Below are experts of layer 3 (counted from 0) of a mixture-of-experts language model. Rows are named router (the router's row for the expert), gate (a neuron's input weights, with its number), up (a neuron's input weights, with its number), down (a neuron's output weights, with its number) and show model dimensions 120-159. Each number is 500 + 50 x the weight over its row's rms, rounded and kept within 0 to 999. Numbers have three digits each.
After each expert's rows: "comes after" lists some tokens at least twice as common just before its tokens as in all text. This comes from a sample of Wikipedia text that the model never trained on. Tokens count by the router's weight.

# expert 1
router:505466516467456521506482499578492521549406475476486476580496511563507410393564496460524427514515519419494510468445419441
gate0:418510489438503513511503459592443497543505517449560552370521537416513432541499519458516537538394486543464474494455578519
up0:444562481460570453475524462509501465656526459519406435519486539502558414405500500504487533517493398455368491492530542516
down0:522527482542446471459508582448464463521517489340439471507550464446519478410519527486453548387481472469481546563549486545
gate1:528470554483549452400481616536631442576492500434459567504512500511460522521597553633482453465515548516490508516391447498
up1:490437649461489438569508478424464409487497521591441474513554460574488480538562538441461570520537457501550493403602562508
down1:524434517527413602452507487497507456502461529528529375439561520533451460453519465463473478472465550542475451597485440510
gate2:533464544465610500515436554568482505537551617394527525454419498507547523501489489505414496524536552487474491518455533501
up2:525436509536512511507552490585566458495498460592505629471468467525507474464489547551495496462598488509492548499588441466
down2:530446537555543581494505427532488525423505579481497439452467463543491497517443542508552553501465476426557464496599587428
gate3:520468648495546487438563497451474461481453605527463484434555505540447550478552487503493538432419465494491550459544554528
up3:454530481507425491475599517536538447481470417544470488491434567499441533465526477498427520553531425506429450555476371500
down3:535546505467444491445533586578552596566471391481503538557562473514515491505564545489447598435507418445480392465429519471
gate4:505441586431552492469559412486459423506432516474468452513455490445516523466573495427490468535434429466494506506494579471
up4:487498524491516449494465526496434484489409511562508517497509407390465457486503418565508531527512478516440497495483491581
down4:577504471513430515506465483556507536523424386470480483578498463515457506560585474451454484518476520554530491535547425484
gate5:470467477528512478475462592491495509447448483478479395573446434485534506463599531450564485464593528472447493547463493554
up5:559585510585495518433412472425528506473465585484552480537501499469491454388505500559473501548455579531491437531535504543
down5:504472487474434549530437467465500514486473542452486512566497462490448495491517513452415512536377531412443485419564425583
gate6:596469468500459469484392540572520486422513473517481521489459396326487464452533548506576447558485527491522443456552510456
up6:498398508560502515598511519540537504609591547492472475447502572551405551448407530539458495527492465506481474548434413442
down6:583476527570457559534527562532445453470426449344501637566434501468460386434499544380423462488529549515511573498520540532
gate7:464607472483554444554505538541519452540539512492518490409479430488441539482466531446489416522508391430618536554431546508
up7:446433499509500526488560451536555515510528557433449522468558473544479557532516447559475475535536449574537389517485594519
down7:558487508525515444535594571484556578483517420549347517496456436566442462429454475593503499579609526533579500525450557434
gate8:482386590540488446432490540523466615472446518488490628467485493477523548481441447532520492530559454512498539578443489550
up8:466414418560449510477517495489537479471557564487445441556480578556477472544524557601543567508490426603552561518552520477
down8:514533463546587468516617467562479474416528541588544386443433481597559456442551540564382505462560449507420502518573528578
comes after: "\n", " |", ")", " |  |", ") |", "==="

# expert 13
router:524514526546494505562538552440534526420365575443482513465535546450536503462504533550531523437500447443496484511433492496
gate0:464499501524528498514533550525497436551459365461485573462521519419494442551515504513554445518475472478577498426404467632
up0:492528528352378526422431449607503494423441560533550478517447456488482477430540442521493565418453396457448466483505485523
down0:540458422453473532396497522500400468541505576500415535488514493472597506545463389492498438520516482480604514555490369501
gate1:496366437613500509472409527431537595429517504515571478444555493431561520488531465487465419382424534499492485490533524579
up1:565509480523495541563506427468497551468541559559498457479574472494529443486435477463449407475438480521488576458425424566
down1:480491586560534507550372566514569531484491419508539461501587403587412510559519591509488467472428438564569538422517598481
gate2:536485500533443488555569485443526490436506560450572444408526461376480551471538472466502465425642478468485496480446522646
up2:394496530510486503527473418502471541473501535573485510464494537484565518431518484470520540462439548515473576400531367568
down2:463448556561568558467518516500473580514414457527474565449573508507554381478536585515574528508489543465382502488559519552
gate3:479440445550499559426414505447426454478560498430554538528528464546494564493519470559492574454463397490532482445493499458
up3:508463521543489517496517465576519569553421480489484393504573555507411445463495477570481452505558589507496483597598406526
down3:482471472613479514520492542490531482548505447585434434487441597620499503586435503497510515458492480503508436468485530480
gate4:492537469465523537581542551580520493522537523464483432464583530469489515471486558465429530474449496515513397478452555501
up4:527517552502555509525522559510622483580483566460449529424539598457545572462518542498589435465555577529539507502464455442
down4:542597470409461505487444541497484545477568476469594458554514444524463525423510481517552426452571481496522544503430419466
gate5:468467612408533526480505473477488488446619550475492458552497490485482559502515480455514515466549472535522487467465520483
up5:398487462511420479532439493549505519535473497493498514485488389499465465515494522574490542502568502430476549419527511543
down5:422479522476529491495439461526507450488501462506600439475483607539499550574507540519520532473426431566552549477534520466
gate6:510455430561494429485487623554506520378353465467413473457468582470458524470508599496597591505589480465541413526512517477
up6:432469512563431499533401554457507528559502550499479469525552576415521485408481514542450472578537563492457443547453487407
down6:444473417451502517606480458408533511429482515465469607547549553479550444523514547521510452513473527493483538515525424576
gate7:522443448397525451541532469503531532523482539512470513422456443447559605479465473432533559446542503485532482513535496490
up7:528479499499496474488447467585478537571420516469526511558466425389570536512596517464529480389527479481513432484498539417
down7:464544492471443541468528655484538499550477510582580537510576544474515473551558489587565435470535505470544465529462585505
gate8:493566505617494489525528541508488501457428492458485598539613398574533509512443487539484589483497484578558513386532565412
up8:610483460482543525503429448530475543490537496482375412464498554533501508486487466419530602512435475552614442466519448431
down8:560453534518559540433561656541481473541438598457511431499557464472447568564548468436528525603505446538576465416500473473
comes after: " | ", "0", "–", "| ", "; ", " ("

# expert 15
router:489442463479539536451556440439473461365449465548464464519455505485549513531487452456551540468469462428582554432442431504
gate0:511539489526455462620498517565497520471543427505540507486328479519501459442485530481429412541499393441588490492565566514
up0:562463415525518407516527567530596444500547608524429481523436464506482503529503509531520545376520459489573467502431450554
down0:493476496489507478529533450455542481460494427501514443564482495474500394523473467506393569481484586522490437514528536497
gate1:506473493518488477514560489505482514520509469521412559478461520524508483494548532482532502509537452449563515551508556557
up1:521548425557516470486418539488455559609633415486537508563498488516536524482543452520516523539582491515565504472459563450
down1:594565572555533543630473562502497540478479407414538512503506515512550447528535500480531438390379386551483575515491487474
gate2:486469494566489595491503539575441497557509576589464511527498590492576521485486458510483537540466507544514548379585436543
up2:652506433444500543567470603529540441529498477564453591534525474571513542536505479615442462461558456519462544515544521480
down2:541443571494555373511518530509434483495422483503475525499451632550487483490469419530536434503530550524521544571524508400
gate3:522439567483550480493459522458509559501521514558536481459495490522434537533488522464549492445466448471506578400572482516
up3:562510527542481429492488551521464538578518493535541541566503528548573494490539518523518542463548524445426495510450504555
down3:442474526491448516539613516561549453493523490421493551538468449379511520501527477531530483500510610464568566417422489536
gate4:490541388458439440455462493463458474487471487518503508553582548456490573474512516485583410463476453440504466489531471493
up4:541548573513501515491420531537424526529597450545513519473456505450379526466449549509572371450497482478491457472474487468
down4:577509478507558513546430479431477468508560525465457552556507532422508452549474577518449510548479437435495429519454547527
gate5:536454441484511502444439427475536441574543475544484518544530515503453489441518551446582434458536530476497538504478430510
up5:402504485507540423515522375531489495502495483476480538476526399455553511529556465522422531633556540503508438514544529506
down5:454462499484497489508463630541538486530522514549446571535461495468453493476532514516506564511503527383534496448571529543
gate6:511515479464429521434452399552483462432434438492478504469475566520443523538443586490525422476560470452535588441546494492
up6:458462569548535568626479559533473520601549527430507504534467436516505502514523503492472546478524459517487530501438553501
down6:487527412467565433538466505532522570520518513492557540463543529501431548452453620546447561515528526505494583530575440552
gate7:530540444509447495532497470408538448455424447552521496467436448510568448517559510473542468532460585482599484505515496480
up7:455464521419526555532450417525460459465432528411517475488501560479428495529415434511562473501470421593438510595552468499
down7:439488450509596463582585464573463450644492484551580520402489595476540481536493483548509445506453485484495487582442443403
gate8:453522530461532502513404486470446465433514520532586525412493408610479510554475540455458425609423508522500495441530446626
up8:531525561467459497554560600498533500475582429469498472457504484562529506521676557491386527499536550468612474472570496589
down8:558459525506562513526521526460472582415502514406589475517486570560471536517417566524485513559489514494507427570523551440
comes after: " | ", " ", ", ", "–", "| ", " ("

# expert 2
router:489595414499498417529591551526461397546415553547551518432545467488518489442561491515433456448479480365430574523467521554
gate0:539506516538515457501560474589476548518411502498531468454510438492526600434453511527490489522504409479584528525486495463
up0:535464449533576497492546429425468568458505445506450448553488493501499591516571560445501531572523517426501540419514469507
down0:515533574480446574530527516574423510485483513485445500499477535530582520549482479528493646516429520521464466470538518529
gate1:483552477540423491568506431429437617536502490461526446473577597525498476548564532397409390444488537448587589490486408520
up1:576482534542582624528456555538488454477500520519550445526513408599523472489474545467551569513433529458547539420538486429
down1:453464433596538512420582533568477439462549399502489568540433480485506486468473591468416517471522462485416481444481482555
gate2:544579569464455445500562510501504443525430577505419627501555399509509555486522539535583559528516514474476462524508462495
up2:532552453484487471406526555540495487474495510431542519461563530466484493490549538564479515535426558544516565545408537476
down2:533575601462484505535526550455447525457461486469463580458460486516530548451476531514459506437594480556461486485531565465
gate3:482527520488544494480549532606504520588494579526506430495480490543503499457484472455433475466489491486506505579471419544
up3:528423475478564482531631548527547552504580484501568505503547566516483445489499545585521565485562426502472551478664496520
down3:535464487499450505484536552489466484500522546495445502548521584477545484433448467528523450454568488414485530481447488507
gate4:442503480551530602557497398469498527492466523454439494539449492510465464480587431506573519466446479562553479445474558499
up4:472479458539485459533560561490582544438495474513539573515566513469546508463429461524454537503494377498412501436452502548
down4:514499541408460551480555514552494477527473429575463513501492527527493423425417530548534584482500466441508518557474468461
gate5:483531514546541431553481540410420528562439536558484456463554556515595591451483498569407492481506552430462557525467476524
up5:499436519495472534546371429574484421489476527417538499606566528455474424516461560499555523588426451536477453405485481435
down5:524525406429542470521448404510547576534611555514421426525534520443479435487414453530478520525545437548541390472481496530
gate6:422494446544500474452490440437463524453443541581532432427462526530486511453554526546426554433599522553445475569484519523
up6:450505619511462475546520467550522470607406541545482566487450472441514476481512548567468505482519475482440501532578527478
down6:490496543530539449528453445510592498521584477518570429466493520481542550369484509535378445443559474447577486424517483423
gate7:506536471537471505484471520460506449619484499560413458389505518477509454592561507455433500478649527494407485541520517511
up7:463588392532511519550525467497532504515498544474491578482645443446474412512483537435402482629468523432477545516559548438
down7:511515459511401521479538535478443490505459424531561551491512496532497552517553552504416569580506477492503424577522508415
gate8:454532528482453504443530478607489481565474573537577471490437500516421435511465441512525550429502539474488485470521400537
up8:445449457544558557517435519492482530506584529504495513534533464488496479537515505500482505489603635501490481600471437513
down8:511485460497550494450490477491514560465492523452449492455436520438465481490509539529592420525488462500475511551454629519
comes after: "2", "1", "8", "h", "ol", "7"

# expert 4
router:448540506413449448549572467583475441456500570539414444477495501545531483491491554471493486447607408485463497545537476457
gate0:514494436497527471473538467505530539464543466435522498537523439445569443445496549580518437415586453487579479595503438495
up0:480463472495564524461514485505431412468498507602468545457475495480484478446490595490382499552483509566546473466436505455
down0:490516456510468416502477480421466483474480482492479447486490500519613539530507514563545466504447486465491436508442528527
gate1:459534499445439543460574564515611565478424563539502527508474460560443504553424592529597466449448517480493556485471509492
up1:540487505498555494448550580606478434445438405552463491575521540490497462488523529503526526458520513448458501590488445447
down1:494536435519492475467380464496505460530517492502562533534438468496521538509519562455427457583454519501543574503520541495
gate2:418510525382501418547493516578618492442477484490358432501556412439433571488442544439475490464568589454555573602466524566
up2:454491516478442488495464380472589571563547558486555405476551516520448387438534562498524506508571465532441492480472496492
down2:558444534476468568473418479503485473495450504552521530456473523543578441606526451556589471524481409402510494497553515504
gate3:457505495514468454459437558549440446416494508563449472503572573568518456552540516481530508426498494516549463557559411373
up3:444575478423518567553496536543437472448490526518666563482422476492456502531569501441482552394463514499496522416513505570
down3:482537444490538489639496517554535540461590485470463481554466469441609462483427489517465498527482457420496513466536516511
gate4:529390587519520541533633537531543447471521562532522498459539507544484472432562441502490411511574421464449481555474471487
up4:496425510480571457479548512474455473521540506528472476494620503498530357539403525499567538566549433515505434527482642540
down4:523572527506482525445460504538567470495502453568598490535523553528464457578513485562492547494444518508544505549539437499
gate5:539549526448452539529577546436575543563492392566397486404479494579492449507558543557521470498448439444463475583477498461
up5:496485448475425490438540563523491538461500479493413516474457468554516542482531420495558422480554541545586527552555447530
down5:516568446468468510458466573499535441530492419617570524524524352403364546467471480471420485567404458526508507456501480595
gate6:514463533542516461465462581566497570477415437515502465483547537491625444528575523520415464574449482488608508498541511531
up6:376499450564503525500458497463488426584507588430580441475492516485595447463503489417553493504510507582466520570494453500
down6:531492434531500514627467445580377470562613605515553530468501541449486466503472470558505458519555591474483487475514529473
gate7:582562592536440495488533513544541588479476493473473506535453519521473400513487564465503480437517375486552453522502540459
up7:530457496548426417504419469507510473517484446534406493516398478467390479463516450477428435487479556471485515523459341396
down7:499489540462491464504513594501457431650544495530506480522412493429579530434559431410396477524482432464425499400567488586
gate8:452522545361511485566496582451446500474494493475411526490484452547500477520563583589529474539537521599539434583528541415
up8:426567562489463464500449514523581521440450478542514462437467536465565628454530513379499454551523519421537454533493537498
down8:528538494538535496566517560443425521532404593570491416485467509569476482524497516444457512462502503530478548446438461581
comes after: ".", "\n\n", "2", " =", "==", " =="